python train.py --n_layer=10 --d_model=128 --d_expert=32 --balance_loss=0.00884 --router_bias=true --vocab_size=8192 --norm="rmsnorm" --tie_embeddings=false --optimizer="muon_variant" --lr=0.0117 --beta1=0.95 --batch_tokens=65536
Below are experts of layer 6 (counted from 0) of a mixture-of-experts language model. Rows are named router (the router's row for the expert), gate (a neuron's input weights, with its number), up (a neuron's input weights, with its number) and show model dimensions 0-127. Each number is 500 + 40 x the weight over its row's rms, rounded and kept within 0 to 999. Numbers have three digits each.
After each expert's rows: "comes after" lists some tokens at least twice as common just before its tokens as in all text. This comes from a sample of Wikipedia text that the model never trained on. Tokens count by the router's weight.

# expert 31
router:471495553490520506439518497590485505509492483494496463483455472504483483555486447503570479514547417494485536462476501579511477508541514436548555557475597516540525445443467553413466476408482468440529566470476495566493519494489505466536526531477508510496458503424527525502469540533510495464484524467486439495516558469592501442566488535460490539432502457568531491560478491518511464601462
gate0:582472495453485509467476525528599561532548517534545427446487545483464490502533587512442504535614479483427560471500476523481497518510524514488502512600520463617418561440503508504479482499502562451459493471444436482566459536465489497513487496541495475496522466511477519462545514525560547519559507458482516492556528524528472512467549504532506553535524467526508492504540418513564495449484
up0:494484454529461472511481405547487501485493467527544440574446510517514477453492572481483491458545564467537450466480495489418480426465539487458436509490455473510615444488468467539428465575484454494465470459517452433471453476448501479464527510475470527524489457568474513474493562499464471451471472484537541566457508555556430576536533450480517467526515516549504508438518450505491539492552
comes after: "1", " ", "2", "0", "3", "5"

# expert 144
router:419445533533468485467522495509467507497481490491446431522459486579555552506494480449550482503447465513503416497527461570558451537528488477492496528542515502526503503540421535517580443560491425555494554458485535528417536482495451511560478503395542507532467498469539454464478420547470535451435526530505541494517479456566543513539435484542513527506489452527484524577484459459518476460528
gate0:545507479484498550466578566447460437531494473580496527533471469452469537512464479448537502474483516531530475446528519495477515459530480594485394517529479524521481487505518480512553538539447527486488533529445519434481413474517439515503468488481469501542438496466519461592559549498474470463494462494496560562476462489559453487408432629483508488529478543493508543549543493468515457476508
up0:475480503520478559459522494479493498575457509489517574456473502542550456457559549485462483483477502395565505443491457507493440472460492507467558491532524527514555472512490476578495544525501492443476518545464548456427577533561480496501452499529475479518520568504497541468491500477450539451478513565584483456486471454490420528654496492511466538484498503509426482451540540503562550492518
comes after: " |", "0", "3", "%", "1", "5"

# expert 201
router:460430520540523484530484452541475556448471515480498502561516486511425503537498583492539492554481532513468505444493492560503477612544517440516549513510469463492545427487492501536456531538450480541465468554458579569441485494511501452549454572456485502450476476527570442470529453511467534482425528527529482538543506494535525460531474410554543561514496419481459508541543547482528442517489
gate1:512498496479497562424584454512500475514429529467453511473511558521519408501500521563489423501529497539482589485400491549521548539449519432519502505433553445461583567494486526500473533455529472455546465470488576518517486498494517536512445493501485476437469497502507540571524505522511546538453544528512483522517508485489545492498608460483489421475409522530501515561497488471462508488425
up1:442487436424510546429435520565489507461473552558457518541531517476525485434535553479482537471566473534511489514472536509494500521524506521578524428457533544522423427485519496467543503539538496523551522519466452463496488484660556505465549520565515534476475498502460499489555474543495497496514511452562555458504519555552483484491442434496598536455493515488471459533520553502479472516502
comes after: " |", " ", "3", "5", "4", ";"

# expert 129
router:457487436532469485459632451519455529461457562446499483560435530545416492498480487538533457499431537501512495435499435578542439547543483469542469568475527520538549434478461565495419532481483433483494496518500528542471519474435530487501459517447471540517491541475541459532432452492524547500462477558520495538554505513554517500506485460498517554464474443489522520535556503493562494481446
gate0:495550465502521448501488593535473440449553528553466541456530533582482533408528464546522450481531528502464496541536501471505589553546491448537457481501519558531478538523560509478477489564504480434499541492571497500524530507494467511620499456490498497448443498525498522481501445474479597459576491500445567500474526519475503485557461478613554493502504503476493525453494434480494499534542
up0:539491416553497510403431509502467476470528525450505482486487436509473449520526517498506517523462550520465503491475519589437526499580403487483552469457529448518499510497557516464513523531456519428506434456427522507474426518544515549534520480479557531541469485569458512565463499500495521506561508497507471413511474474534514600505482457515479531498451448529503565501519514423524460438421
comes after: " ", " |", "1", "3", "2", "4"

# expert 15
router:569530509491518491499487485541577474577513550488531510527445528398508523533479479499513514518513504482523400566480482404530589546495448527552425516470449498484536504491554568525541514486512509442483484539451496496612470568514541462473536466529459491454515551508449509512489483478481567442458481441478476464485559503416540456513506489457482441495518490486466578535522475531554540457487
gate0:465502408490513530542577538514505537550490503485509511465490475480472431419469554536481480525487497437523529510483460433485521591539550511536413462539531480467435442554494483490533500446504513518535574540480535497555506567519503604576472538533462496540548528488416521527499514461504527524499439459517445494560513464491494495499518488440482573469478542454467492533597468533492470445543
up0:540522547454492494490515519498496472540575515497543472505578515436476469537496482457420451452448579429556459472525520553515512448477581575500561562497487503587491444488474473579525512478483503497534458531546487470515473419484521476443481523577521527460548496490470471486511548439526545527434534556444544433445555473551478511547485501527488449527471547572463464487479459475478492484520
comes after: "-", " |", " by", ",", ":", " and"

# expert 216
router:544543480477513489536486478470472483498560497484549547454469567583579530529492455566542522485533529494538556575475463474499474506526468498551489535548486497508469600506474519485554429503421556554461502465477537533503551509498518444529427484594471543430513456497436525478466535519449469519554504496525562526521469521496520483515480479530439459617490526528586462464499454492460554489528
gate0:488487397505463427486542485481512451437490512544527506513489476491442502538553483549454492564518548491580485503437469506507567479507460578491532488520574493514518462605492489526432515463534472541523538484556481449543528475438533508512488510537534537436459426474514507491487505477493491506544553515504521556434509499439545548513563504517487482571425571503511579452597479509467475532441
up0:485538420442517448525498474627543454483467527505457543508534508585509531498526518484511447487543478487435494454435501495537510469550489474536473475457542538490478541473470526577555516497496474496573450456499485485482552453515475536607455545524517409446568470519457476525501527538542491510550552431455456546465526512524514503623538473460518474524527494517540499501469541494506537560506
comes after: " was", " a", " the", " is", " were", " two"

# expert 146
router:565517508488537438491527507459479493436515514465586558493569469486528484539530421521440517486502533488548499461483550399475537477463490518425498499539486519474468593456446531562524423542482473450484469440541497491572576544522520523454514440563488495420524500513518512506555543448559462512546502471486615540437501504496516519458527503476459489507518485513519491448491572507486549477546
gate0:484497460486524493474431545558487472501463555458500470524474492435457511462449541526503567493507543441521533517541405494456515528438428560473496499501478424431571581445476419479479497541497523489548409531486428451482445586496471516479443524437485507556530491512472519498500505474506543493532468565508450480581475426556493551473537446475508472495505567496502552511486504444512501496543
up0:445449510496493466493498481547473457482501508470582504458517589456488488587590445517487525448531493520404514490434544553467491520512516469502399412503491578539431473493520473494499536536529511498486440506565441493458438530530517517494498488519526522554517488504497532531564512519589486505450578552442461505541492470543449485556495503502467468456457494563524486472482486502571504565565
comes after: " the", " a", " The", " his", "s", "The"

# expert 44
router:445480574488488480514504520535434539459449477469470448536489504505432510535496529536511450472482477528535519527529459481493482550496513433494521561453490539421496425503497520541551574464520520548441545487512566504510450465457479458489467483442440519453470510523541411450508484525466588522494481468510525539452586431502475452586462498430471498521439439521487555578456500423492512526473
gate0:533565522549515524424535534414442553496538534485491499540515448502453556549565501522536564503475549550487543559494450442532508493567410461470500467459507517439463520473475492552465544447499518529549505490451515545537468614508453506472491463496527453427532570509466585519525549494497514485461485505456449512518524480455543474537530540469451441531495481569529538543501485444472540484443
up0:475513516477538532473521474438492471485487536516482476553464514490509488460559502498598482557545487452491502584506470482453497483506508545559524471542493559437538479489557443520447602544483460490531482509562483490512504496566566568459503564452512548481515568492525453495486476446512458483481439491496503480544529509509511570458448524529479477447601461508526595552534444519600514444550
comes after: " (", " |", ".", "6", " /", "5"

# expert 3
router:453512481477506445511469568514449499530504531462508470526511469582472544513458606527502456554482501549526502439528503568523485569589567527560511500480497517477538518458478527523441518540466504518411524539433454494483439504523546485511490550432522499489503507527581491490577471538462592429529490529491476440483543504474515418535523457525485580489519508448541424554492461518542472513514
gate0:469502445532511524553476468474515470473479536538440449524500476514545520491520463533560551571466442474502526565512483500645477509424518592516451484575487566517446515473533548471498477454561523486536482509467534482565473570542562444450536491460567505563512548465494529495580512496509518484470468506550521438504498516466554531461552468440519520475508483516534474566494563507478546495445
up0:507599509486498566476470579427541514513493475451464432519491504458451570457471428553542536498537507486515517498509471438485456530515496466540507475544518465444514493545451449538515557542514428533498540452457443572448479439514529489539507500522472476477419528525528453580459549524443602512519525499538525519569521477450574481569499513477486569542520493468521470518532546465489534488538
comes after: " ", " |", "′", "°", "1", "2"

# expert 135
router:516465535472498456449471534523462518500446514480501467514542483552504553480562552485543448488505461492513576466490448544504443502548502466511601543492568512494503437419517487424464433486595416427520438459450530512487485512486548519523488545514451528524469469452455517449514466504522468461467510490473523489487532455512410470537509527520539562511506521523578553514472494554414498598501
gate0:475507466517483491491471534470560435507456543548513481505515503484519510512499479501508557490403544473530516516556572468491510521562457614550542529477525511513448508496446566451480524524566492480466471526472452516503433575497522513460511557509512603518548553475405522535460555437483477462503495455502507519510475370540457534481494454566494465470512443409539522501564525489492501502484
up0:547418527476478596453501509526466406490423545515488446477510471449479546514439544552576523477517501565488481475469448471477521518469454450462556518493467472498505581507550541532493544470495495492484497520487461443484443525516544554623577519461572430433513395480490542428502469510516478522507518487549509443482480503462503503456526542488504505518465471535481462547532492472537540495465
comes after: "0", "1", "9", "2", "–", "8"

# expert 160
router:474498513531529459423481487498445543513462513478476418533429505574487498445456511546511515537533458530542456483477436574502446507509462446551539520511531455502508504493418532482479503489453477575488455458545517505438525522493479488528464515455498428521419552560545457458473464565509508523428502514508459491541499542582567405538477520485507569474521423562521442493491468493532455564495
gate0:475497567484527537493562520498461483494496510542467511442546516482558577533489542520442583504563544592452467569503461427488507509438467510541491479451511564464554533505530539542478503489523499497579570493510447490483426492533523496493496451505482545484387469476474466493570541512443457534493479427454438509504543507532548516458576478514504504540460460513469533513487503455475438461411
up0:428496507525512519486544535472541533594445510498489455568555499497492547563481523444515520415524536556514525480403528508478468529544470495488486512541536488481525488499477432551434513517481528495515544491502506466485467495468538509486451438411529527455504402514400473431490511486453580535451488604492530514452541513532470507513415469458523416481453499476522483508487582473482508497517
comes after: " ", ")", "0", " |", "1", "3"

# expert 200
router:522492521520434464485510527535475453483539498465544574514515467494541423527526441437545453591560536454500518450535511551471526497467491489481517502518531553464508515472487462477502423512492487467414481505441518504492588558429494462504515458533495480399489469502459514464457464464562490494551506472480545457484447529489505435437470513490493617552524493485516510469488501490444412428579
gate0:471491372539503508480556524582404540499538514501536546442502561494412444526534509527483554482534469467559503478444511522489485506513471462420457473544476494502453454437447465558555408457468601532460509474523517511455459472464538484482492447483481481546512548490484470524449558575490506518504495544500505487498521517533528499441527563467510537515495480501491531529545545471446430509566
up0:567492531507526485537495470496440494488477485476468546504504504494495507539512562567492468474447415436498448493503436547511564557520453448515470517485502424499499391538471510533468533486565434531549543477530435492552578492440543489458481572522557533456537484570555530481533481495443549520506474528513537533502426453470470511516540507530507432489470458484568543472548566534504546564444
comes after: " the", " a", " on", "s", " b", " their"

# expert 62
router:440519520530485466539502544516479506450483469464435460515493534569449471538428478426580564484465495536511502551483496528493460438547547431522581524517499515474505519456535420484593573452453434473505510534504507457499497530532454447456520513491533508581490551494521523517437561516440496517508495474500479562560563461472457519530411584486503493478541426517536514579490479511488469504491
gate1:451522511645494521545494524561486479496414485458564530453469522483495479486464469516533523567435547449468502545530507548468532504511517501465526449526448517453476566541516484570465480487508553503536496547513539512497421547469435519447546543453457510512522540522504513572476489404495435551482479557522459530555496485523468548528473552502532516446517432542434517481579539503520536461523
up1:535526494547499510459405498498521532470477529589501444489438527458421462434411531513466578413521507510514544546524498491482498516511471549585471525486475495510559486544551514421512521492503511492486456392498527392456482493482462520543494511511525455473481469533445537443513445507509519525601473563437530456556440533471533509529482520469426516486506499505548476537510516514528489512462
comes after: "\n", "|", " Language", " Order", " United", " MF"

# expert 235
router:490470546458465414505476424480516515471485554538542455482448539461507497536496519507509433497544450556460427544454492511469487498546570449568534539446528492516467469491524478436523486425552455464530465515461522484531417538485474469512466477482497550570545454520484456559503533541448433524427513430472450469579502512437530493499471514512553550486497505546481564545465453491560519581471
gate0:515536505536544488502502494454507457518469553475525459486504451519525534581478525474433503554490515528516537482503577493512532452544572491591559511510535516485481508499496454485428478457477508500428549526493523545405546523521584570500571532507514557558503518499466457502453545580514519493470415445482543514519566582557505507476533525485532558469537504559540554568543506513562465529554
up0:509513472476530516515515481538510556570516509507483469497544583515521492463471518527592544460449386453475447529441456545461541524569532464449445585517486415549494491511488499504475508475566454484576514446416525519509471495529515511524462543511504459495480504527507520460545449526484427465485497500554471501520509447492488511446595434454460598497447452490449468457518556508516504465476
comes after: "\n", " name", " Genus", "=", ":", "N"

# expert 190
router:380461546499447451496502571544434485465533476438537482585490530460499544494464544509497463471527457504552473526517475532478467428420478525499511508494469526510577428543536430526449517547527472479452512475540485558502555459464454456496499505566513542557465452508476508440542475492513468537435511512520471564572529522536547461440524549458540559500475536553461527548485495469526434523524
gate0:547488484487532506456488501486511573589469513566450517525484491485507496480542511469440521488538465579518482538485499493490451599507453473590462559472559437472459472517436448556480534510480561469481497508493489509479514484477520513510510497539514606511538490517464486539534450504471504563454499612478467441549545515547475538423449574527505594547511464534464488418510524543512449517532
up0:425467391462522515497539477520449446451481531475562448525540563451532505472518485490522440469515524510485498579495559526453472474503455479523471502451507540423519546462472536499519536435490452502554594536477495455474528565528512398503509461474510469455524498470489467463537533528546479431541401490521514486510567466534532467494531499558493453510603539464509543505508540468511532432534
comes after: "-", "\n", " •", ":", " (", "Personal"

# expert 63
router:474437546475512500512514527523484404508525464429433528504473490525490476458473494492513460491517461475562455547515509442485458392454501555550470457543490579498503458496538449516454504511439570458447514509451507475488541495439472444484385506555454523533461483472500532473532495551485487508520589472471501516565436496502509435516561573497540475462458549487428540566466496503548476481456
gate0:555540502524499413540591497474565509467507525459515521539512536495499542513530563480507584512489497517522553431557529550570511492444513554587476460542463502436486491478544512429518511500453530517523603510471410499471512469506477500505505454409520507453474538466538545487551555501480501495497516481490485495605527457480473579524496494577508416471505504499465536484566484512523473432457
up0:431582454483545518462506505546495477474490529537551520551567550488519538498591482530529527451443474519512476612507512549495504474544497549436473558535462506562547471568531492499503483531549457447505579473454506390505535508508466446478484504484527474478566429513524471537506476560494573540537499480461537525548454578512490482475536482562514494458526513507423449521542475457523448473520
comes after: "-", "\n", " /", "″", " •", "|"

# expert 11
router:453502424524496480456593510510461535520486493472505481532474550580481515522472438518473495439513503480528476401548458557573459566555447510529444524513532519510542457426464507515435555523496413480495519493482529475469511493451433433504459515435473518430514559471581468498477486536495566491489517486526517520516504474549483545561494523466556540454495433526481502558561532476579474499439
gate0:510436546456488504521486556512465531565585475563524510454526466550618540523524562519460493502436509538467492465532532463536546453600579494470502499491506476448523540469525493530504577475491502550533539488491508472528513535445531507523488466468535479544521446577493513477560486580346536505547531458490502508550505489484533473543464481501520472465520459512432490495528472435465503504457
up0:494490445508498490535549476468586467517441456447510493509476576501529550489496532407499491555539538525538498485537503500550478528486544431507497478501584555464492494506427566549482463400492442509579467523483534471477520471474432551488554441439485537520534528475537589525497454525613497497437511517495488502482504435577458523488501509418500522502461436531528540520489478506506550550497
comes after: " ", " |", "1", ".", "3", "2"

# expert 49
router:475518528482427491553435508495429453525509488548520441568531560561529551426523509441446460479449456543496485454516440468513496521531534449510472516459572520507521446502552448497468537496551534492466574502513560441438535458471459485519485565499501603495523531461501475487552413548439542555474426528474495458550508505531472541562474504487558567482470440503487534469499531528516464509507
gate0:458453440536515474549564546514530525504544539512546493505542475453491565522536483497495552511406520518503495518504518546462467419536594487452461569469512474510568542471473430568502570456506484564545532512553531555439435507407512483533483478503504492500555464535506512561529426539504512501474483490578442551535492497457489543491569447498472472535537493478534522538514435508504484409528
up0:534460540523502452482540585453511493470510524504594477528515620485556474488530509489515597502454475483528519458446464482496486478518518443511581533519477546491444510447519541510505493531457483497589514370512474547447491488496467418488487535474487480495504399497504517482473536517457526494588490452487532525482465485518458522492544516518463425504430468511529440513520466584507551469534
comes after: "9", "0", "8", ".", "1", "7"

# expert 189
router:502519532486461494564546509496506460576464481518544482528462519544564553465475453526462466470436535456541506494542572488579566497496499531467523446476456455454528503529451515487504470473467468471473459580477512540456588534461571497534512531541520476464488431506478547438552416464543523553539515529483439508533573483535592463564506501431593545530522511502515492476485463467474442490481
gate0:471489487450514508506552428532520503559541518506540509440480488598492500524547467529525547493521559481459499503521557469468502453500588457443511498458546496449421483493432465451486547569480509433512542529478489576503533485568545476438507530484570487487504489598462424511538410459490534579476501532435455477479541542514517501524477513458467577479465537496548450545522467469548518514522
up0:518477515470499449460459511501448578517517475522518579572574511466466488536515572464469478441496566547445500432520547524510469535490455567550533495606511512477463560522426492540498536471498603417489482501497523512497569558482536505467505515448499433512472455536454547521533563532537550517478513517496529528550458507495509481544553534590440514484503465493497461553535558457472491541518
comes after: " and", " for", " of", " to", " a", " his"

# expert 48
router:480486521456387444544477536498436474516533520454485479544522472547541503549496538581494472565458541575440491448476510584536455459547504487550485496483603557511534488444516462507538500473516491479451479552491550396508496505498509430475483532517463554500532563489522487462611485510514535427502497518531440528523542447469494516542464437497515520467522485532556436472450529486467482527510
gate0:520422501463441498445566625465506504514397526557484473512494503628545499498516487520456526545541484508513563459540482398529488445450478531546507559502464461487528523508503454545526525515443483524569489471503544559471441543454525539452505558538516499453554493503480474495497507518515521473531488471533530573454448489496531533498445424443517504506504530536525486497443554506520514514577
up0:558538493498590530506522497462479526554514492449461588528551481483515482463512453483524495477493418521434521533436495564522567466588537548514546457498494525460469455473470496484540501517504512539573449462495471461504457538549534512471410550475440508435479486522510549547521579524531526483410556512448486514474556494448499527584528513441448566446549446470480481472497526513521493443499
comes after: "9", "0", " ", "1", "8", "°"

# expert 167
router:520485508474465470544474508460537502474528496515497427497465548458428456522509418542435447507473559505498439538563488454512526598516535556522452446484488416507531492468491474545536568558511556466514466544480498569544512556575516530458541504552495546561559549445525575489488512527554476497502558447475527489484503517471479593423466468551487440485496547523487530508539480535502543469550
gate0:494600504549429518462554476526475525571515501532510477521505505484554536482417497542584474482520443485537533489538535497486476573470517553480488452412408577454474554541474525544491495510521481556561487537495544544488468513460561508555439556433521486509453485541521477520476532467545481495466508470517522516475451540496530553508522499426572455549433481471521545528510598506520471470558
up0:510469547549498499522523499511509469504526529457448502492499454487528487547408402527579514464496462476536530501450518401492447572548551526581551503524506599468426463471446480494421489485509468483475524530504520463462426413531485512501472550514516470508525511517528577514489421511424460520479439512465485435430492472488451577516536443553492494518473483513558476488512531482542485496536
comes after: " the", " of", ",", "-", " in", " and"

# expert 130
router:473445519503515449423502476535513513551492479468500561534416521469462489467453531476549579538522455552490437480435521523500481393394457409504541544550486496473476493557515510486540500438459494463532501427514487462529417517487522463473475502458515474493470520508449482565482443451562477532506550485455462532447501520445504451462527579522557458500474550455463500549482502489518464562461
gate1:482483433474526450490520560513539527496481490538497415504544531502515463485511489495514456500509479526500489511497481432573542435403496491532490452510535548553523474487509466576484430519459538436517501484500411485532477507458515458434479546417453526423507591446485476495435482444480461571440525561515506500503482497549509431476544472432459499513544467515421522425510461537527467570476
up1:463478499462524421541486475462474508509487530483510537466506576445495471493427498491494464551450522463557533544506484475475451573462453534490544506501528471497539473479449543449434558478545539474517598511543506504443467467550440516515440480504466486516505530487529435491574500539451454486538473490535462534524616576565579582466493439469501491459475537511506575530549539483552550490493
comes after: "\n", "-", "\"", ")", " by", " Label"

# expert 220
router:515530530541502517563487539502450446439469509493561581511449583573542490443462447514452569438504476515477483544473427446524429457537514533483468490522506516489506570500535554454422522465519511474455473405412469497485505511536489462551509482530457547484491481526436519482499498456486547434546530469509572552552520485523493486513448492420508490558449549509500498456515434488494426526519
gate0:491568508522457452544467478464486548498538539508507566526522539549493530530506531433498482474529470497525527409444489583448528499481521511504505410460469530496453499411496458492440476478485506542592512443450498462472505426550533520490473360538460450490432484552439474535499479500456459492509496444492547472514536493359501527520493469504510538511510497474504542474516561499515481484457
up0:480473470505435555485565522497483566511494524438541526526480454563514482486487522477534501397530564461469531482580496482524524437537470519451471478485546473478535541485544484518548530494467458454510497547522524583536429469528460496504519472520489561500424518461509541536518397532518542480443487552515504538489478466592503430536436527396526495449515421456440531520529448482469492466481
comes after: " was", " is", " were", " be", " been", " also"

# expert 12
router:422434520542522464481520569570505483483485539460481478509497447544477538529481471495540477511544513490583460575541527493454527396475537492532487508529516550499527459518477505533435553557435518453425501438496482518525494451462491481569446463517506541569446467456418535502527537522483559482447565476448495509519472491531469470520547582541544526496504505408486485549505517489599456507484
gate0:482535535540477502578545511569529552456521549502538543480486491505479499523489512485582465537613544512467405522484509514496440542523472458436512472505505470525410522503495465489566452480527541480543456479481471550524455480516429531425521530512485525516440432463516538483484521446569494480490533451470522505489439465470489448568547478575457433493537562560461577537469440504518498534525
up0:478552470454503451534534516497488471495492514532501491532449525502475500560588564510516502480434525430471489474527479452534544450519546448548484538458495489485455493463494479438572552525458552463506492488435497565506522520524462512467530444474505539481617554537519489448476436463422528517444509585492446477542520536469511427433522501522520482467517543475456565557499492427570484418459
comes after: "-", "\n", "|", " •", ")", "″"

# expert 69
router:452460442474452451438524456538509535461522469475493408488512458578513469536472514492556500515495511548539460505510481578504503558575497453568554453515461444553482463481452565492483486565458481515432528428562474475500517489576526470472512565404481548456505525459602480488501525527514575438473518490449541538481502496543523478524471469508542569465459455527521552504535489509501484485446
gate0:478433516537495537495527428540519546503493509574523541533467459571461488510539570452532503505458541478479518501502465518463570464462499449480550492522521383539497474514494456554465463581535501493421482491569479501481519424564521460481505532456515587484528493482565515531441450503524452525454413577502513486484446446503522550545522426509444501504526466556491534514510525570534492558478
up0:532553468530494437485571458553548547481511494512497511458532458437530516522509449500520472494556452468504522530484496513520508538522500511493455565495467621477528486533515478512551592572564447496468457533561434519468490485476545462488520471451490518447596496502474495522508551496458537440444511477470551493596515491491614460480402520542442422491489463493512525520506474485501562526506
comes after: " |", " ", "0", "1", "3", "2"

# expert 85
router:478470517447498496552468453415493477496526441585514448476521518463538474538509414492515408526498442522457444550467465482521573472570522515429481566500505528435476529515508473447433478491560492496497464524445497512513469482480468480555538524587544572550456453462532473510453516565470467515490500423469472499548531527418499535504461473553507517461488459551497557448496423537513522548498
gate0:488419460497485542483470463509525561506491577534541438537425534483478481470567517499548528554525493571514439459520594522480482551607456460434509465433548513490504484551522433522494492475440483480587503461472420575469451565492515511502523497525542517540479558491480477530530528544503452498521533491536554515489499508479463614486491484529494500503543438465496486539570494521462484487443
up0:524476546422535513449453444536441473561449483461472476527485532554514438498549526528506477470498470507459518587473423494572472509436508463451533508452499528468439531508522536440526505542476498479428424567562550476548439550531490522453514402517536454448487475490454542525518498459577396454466477506513431476469566489541514553483499529523483533524504488491533500482506519552544531529485
comes after: ".", ",", "The", "=", " The", " K"

# expert 108
router:469525539480513472502450513548534559527467509525450437505462525460445495543527468515513410429487488547464425616548473471594478524468536561526447509433522408527558496486494478478459535505499485469478501493477493549536412573514521485491548443529529474567472519470529586509498515502530459474513464436501580464501534500422480547449530552506486520506544503475485577465517455483505517517516
gate0:538481465487490512546458475480557490534395460524558476488501542554447459494530542553484515505497473514452480464469511468493552439498414447451563472463510481497495573542571466459528493486478482493493425469593515519483482447518516489490552453450521503520450610491473526547515485510508562515571481556538531501502530407518513528650504528517459541538548482473517516481496459481499468486474
up0:509500526409524467531520497466485556500464522499478552506485459477556486493531485512520515510575474497543499472413513501577505450490472562512463536534513558466474454454514539505553482537465500510511562502446443492451448462476406485509475494520536444504525447540519510499444418521481408436514561505485468504521472541525566474495541493458561520502500563450442442444525435420487568402496
comes after: "\n", " of", " in", ":", "-", ","

# expert 214
router:441490476433446461467496480583463522469512468497412439500533459503554425548495568498580514476528444470464478615525475545487484483545530519533545530592567491530482440497493530493456510513486491497511542447422484531544488457495519464537506492495437438518442465499445490537469503480505494491544516512465438496441444474455434467556449520521518515479545441553551504532491431537505483463547
gate0:479507522526474546459515531429446486486483517472531514482479498513470392498510527506506567438440426487514548515492508551595453532519505468425579422470487591507419495540523436532493468464530488486479506430458481462484458540494486467475490492523507514539545499432458485503454562509499450502506434435524579479459484447459461510503547523455471506549543532477516521519535420532504547554577
up0:567455583525531513492521551511508504500520514512416533476449544513524494495465504396537566517542585529590516511499539447434484503455534540522449498502475413559514476457515528494496468515541559512467515560554496457579515499529535509469487432462492508568523509460486552559570492536491495442432542476542454554456443505508478487539506475513562506519433584466513475434515522504529509465470
comes after: "\n", "===", "==", ")", "====", " ==="

# expert 35
router:516496550474512490577541550489508512457503480494549565510503506526545530480522421527493569469574430465457536489529562522483470428517507563420511461562480552544532542481505490452528497405478545552507432494503492511503510483454499564562495543553541498546525566486499550457550485446545382554556508544473504519456464484493462549512503465498454568471454518553469481527443533544462480503488
gate1:478557433535473496456493495491459561482528485451546447491509402522478525435517518545504445521547460442576492471443540516520446581477535544532496462500559550484508533508578530513421542494514453507574445531468471532490505535479558553533489438513524520515528481503469523529487449520557566505582485540622501545505467493485566494517546455523570513509488508513457441443512484517511451459518
up1:496471479433430492453509536479491492437542502526506483480559497437446547455538539527488519528432434421472519533466554499479442524500506581547491464507508471506522431476514520462524537460431505542399503548495477467441513552457519477481476478522498561498489523418467553469603469563503515504502518526513573569506479430466496523513566511544477478444554582552513477448488454499530545511476
comes after: "'", " of", ".", " in", " for", " to"

# expert 187
router:442489489528459478552466536552520526497495497512458419463515488510434487556486447476481441408471524549451432546536471508511452578543545521551458465513554416444527500481483509454432533564545494533466466451512548474489513515556528524528511497512549549491459519474467566443528533547438435528532537448520531465459513451440494587489492554533529476475439471443505451528542537531564504496514
gate0:490522499472527481545521517563444495563532547537496463549489547408506577398466551533441440506538517477466425518484541516566533532556495429494497450524540461500536476471476532462490544479496496508500558494633478464564489519475485443534503528545440465511461504504509480505451520569482487423516508518512537520542511532520530536549514503502544521459583547526449413427494554503517500500499
up0:497483434467608474483482490467486491527553540473528503543483517490592453507542442502451493479374478454467464469543479569433523525437519488505447559428540457540487568526486499572527537500536495503480472520538529540508509511510535532568518472501489450528453517498405511511564505463478538483462503492528491423410513491494509504526482449477483483515510503512543543490516603556555454484427
comes after: " in", ",", " of", " New", " County", " at"

# expert 149
router:439423572519481507497447507514507463448510455417462476538448502526475529509476497450470556488494472520558423508471533510532467413440508391563541511507505497512508514519551486505461534527547509503468495527567498575464580460491465457523477554464522490544474469461431475504482507492503442500458481540526428523519513515460468420465552550462533539507523521549410519580483529494563431525468
gate0:472497541574496514475540533425613470513462518529516448501579489496552526509508469434493524533433504508538499482488520538486587466393488485484480509467477436427538537515503503518491499537476571543446540497558506443459544501538531512497467577478512539522460411595513499523441597481541508529489533518499487493523519476530543490476452443464549495570527455530486499487515476511434564542477
up0:519496462485518506522461479541572544451554481520409454495502501521463620495550461514458489471510444529462517487432526476500454456496562465447497457480532567496500497523467528491438477543452482605521589465488513512394484506516447483537494515460473541541556486516560481458504484523454447512585480497452492544560467578575582523578480535513475490504472512493499527504517516448521500495478
comes after: "\n", "-", ")", " Position", " =", " Type"

# expert 30
router:493496526469459511523487514481495445516450464465563524526474485522508532512452546478506516518430512566451585485477520603509473473567540531529560530513469539478568507478482590502484479556454564583476524518509514459439522485553494550525529529446488537491450537494580502443540499525535523466417584552491568474524492517505572448527463406486482517544523525477470435505449486518556490556526
gate1:582499522543454479471484455530466549453514520472471488496506542455415504473549510530525472439520483550504515548447536607491465554485523439495498490433558497526479527523434521505516444524437493526508470547453527512457492448499502473436501527519497510548452562482495427485448511504543515449471492467549509413542475564555559488459560468527469470527474572513483530579506571470595496463443
up1:523538484525456510482471532498434499493482540449537530564528481486552454432478430511500556529502416508414514508475463483476511461536541490477490505533462466483463549484425476529427562485458494631548535405577574478460475478438522495551489525456529429459437535495504479523492451427487509489549503536427493500505457539495502519462577559487530515495511513445513497519545436487469483489515
comes after: " |", " ", ";", " age", ":", " No"